Weights of a small mixture-of-experts language model, trained from scratch on English Wikipedia: a softmax router.
Below are experts of layer 2 (counted from 0) of a mixture-of-experts language model. Rows are named router (the router's row for the expert), up (a neuron's input weights, with its number), down (a neuron's output weights, with its number) and show model dimensions 0-191. Each number is 500 + 25 x the weight over its row's rms, rounded and kept within 0 to 999. Numbers have three digits each.
Before each expert's rows: "comes after" lists some tokens at least twice as common just before its tokens as in all text; "raises" lists some tokens whose logits its average output raises strongly, later layers aside. This comes from a sample of Wikipedia text that the model never trained on. Tokens count by the router's weight.

# expert 13
comes after: " the", " (", " to", "|", " ", " a"
raises: "y", "ement", "ers", "es", "ies"
router:510494522532481478503476493528536517495500489492477508507555474496537503497553500514445525506465558503481494555498478504483491526503456524499521482495511504511489458509491484496469510551466516510484492481513499504541507514480447487433524467495498515543524546515462510473536491527546524507516526470502485500495454503482476459513515490547490481504502488457516497482482466512510531438457521471531504477537463521478541493532537482515522527519522487482500489519517466480455485486464528481498465503511469500509513485489491526559471453490513490486478473512491477492508476536502485486
up0:493484490515530482442511498486532540497497529475541460520495525507492505557552489518477478546538502494490492506545497513520529532523501493524475493454515499527518507476539484465502520508526460528459523516492507471494468476506510524477498526482508528437489515482492483526492507497524504482502488523491500500499524451523509470482516508475492509490505479480503520455473507497501496506512510556512560475469496493525549521521535513459528512531490497469483517507475501480529440440456508542480480477471542500452496507481467491506538510540518519499487469474481547478525505484489458485
down0:506546488478500501475471487469507499473517520534497488520518510535484548530493473503521447480484522460518528468487465491499521547496490468512489501516474495501528502491483552490508558524516470505471485441509445495418464436530523500459462528493500511451469513481477521506497494503491512524493472510512513500510494485532519474458477491508477510506499539513519490519464503529532493482536498518478513481503488486503496515515553502458473531514515492531513471548460490526502470491515485538542517482500494523502436542465502487459493475511468493484486472543513521493491503501509521494

# expert 6
comes after: " |", " the", "|", ",", "-", ";"
raises: "stone", "wide", "side", "abl"
router:509522460467460540505449521504462481497535478555453509542500484503490492548467509472443480519488514511491522518499533453517491487490516520513478471492542523504493491505506496497513486552472489494499507532490473448503542474527482452446475499510528495489516501477519507522518510496474494501528493563515493483467478495518486502467466481559486476506464519494530459540489493469498488522537550497523500481526483497464500537484480497551497476521494452515516463504488543475466506501521505452478513487466497492499433502508461476509506459507486500486499470507529504493496478518484502497
up1:471506478489500527480559515499525473503516501498477515564528461529484497529520487469505497503497497521415498499483519504480510504497473506471476528461496482473512490443533485484448519529500493467456496498493538520530482523473495471518488495502485484487474512477484471495461508459505530559480548485500484536504505501523506483508492485516441497522506469527468532508503462512458552540494511510530531463467530468486515502551505460520473524489517508496531532483507454506517543484524501487502439497508510540472501498485503494502503466471500524451475494472519517489522505517488519471
down1:527487480516458533471507501455506489512521527503505477542502498520454518536534536537504528504499515476492510490537481477534520529531479529504468529559507514472524546516510518498488517495580478505481449497489513527482463538486527465500485530483518506509526518476542509520497486500478493488450548518474510504509491531502461474509530468558530478513476505497465496458507489473494487463512441477481492528468479529479536484483459505512513501504488518489492510525516491455471499520543508496484502465508507479492493504512530462539473484482511488512452454476484498490501564487496520505

# expert 7
comes after: ".", "-", ",", ":", "\n\n", " \""
raises: "ne", "sa", "rist", "lie"
router:489477521502471516523487517511467467481538518518520517524518508523472541545502477480460478499495467482467534535524530459500479469493510516528501517490540517494507506519487497522491476486538535490542475472493523475478516513464451485494519463521470480447509514519509498487556476494530512483482542480509465532534524520471544518513468454501471504513486496490533484504518513510466455477511526514500534499478497515494522504555452455522457552498495508523455514457567509497536492509501487484474515525522529494503464507483500516497525489493521460463474514505506460474484474465470523517
up0:548540482544513469499467512478459476514534477523522471480508538544486463479523472554517502457522512522473493475563462517515497511483474504509511523489528499458483520484510500484464494481481527513499513451479518499485476506500539517495517465545464435502471515463514466497477504517570499545529524508469487473480492498497522513528506503489492525486487489505492511505485477493508501485448507516487525515518561493505493493496447469488471492514490552549474519509493501493544510483512454505510511502468512498518561517492531525513489557511511498509502501546492503526485495547519510506
down0:488504563528498505515501555485505509482505502461509469509493497513488529507483453481503533500518503503505466479508458546491539497535478524495486478496499498505501470479502491510471471493551469499523518524438509524467496499511461544510518519524474507512545491485498488519529546500566494508454497510487474534517496504515550510507567539471501512524491499542516452520511501554487488474472516463545528490487537521510487461483539484473471478482464521520469513479516461498544512505477497507501497501485519439518474496538502483486533512530478467506468506540488491504506481502484461471

# expert 50
comes after: "\n\n", "-", " |", " (", " \"", ","
raises: "alt", "ign", "ili", "ake", "aco", "eg"
router:505477466492464515504514539528502509505536526460448515528565494507490517487464538514457470488499499504510505493497551497498533482524524528492456510504489525497493478474541531473559500477484482472506511501532503459480509510515462491455461472522467512518495512519484521497537484472522507507495482532539505465486534516536510522518509525499462525525519481494476533527528469500506476528529559518529501524534464496484536502555516502528500552470500489485457467525524493505499544494475525508491518543496473475485489512481465496490540464474536487479522502450550485482500523488502495496
up0:515525531517477473511495523489467490505501509475535476447513460473527514537529495461515490504489502516472522456479504506545514475499453520515493513515493478526480525476516502549467516526510513539501521484445483506492488513472519510468554517493475546497463512469485518524532506467508455485518489530538530504498494455450535472536474514501493530483494481462493513497514473527522497534483496494536518469517544520491474488492502454449497490485524518502512497533517487488503458527461506500512523484496519500553492492504436531506520477515456496540511451528521524466481519502513466450
down0:545485507512505514465487494524514521501475502519543512472525495516535498541475511474499476473553541500538527526500490496480530518489524504483491479479544485497493484528504530481519489470559480507494516494507470502483535488523496503474528449539515524483542520480456458510448431499515545498554509496504508505542513409428486504503495503467518465507502535511483504507498506487483470518540531517502508483494484518526481514424476512524492531493494480501512524517512504468543473501497528509515507479484516495499548486480499514479460511515485481506489482454482513514515488516472516525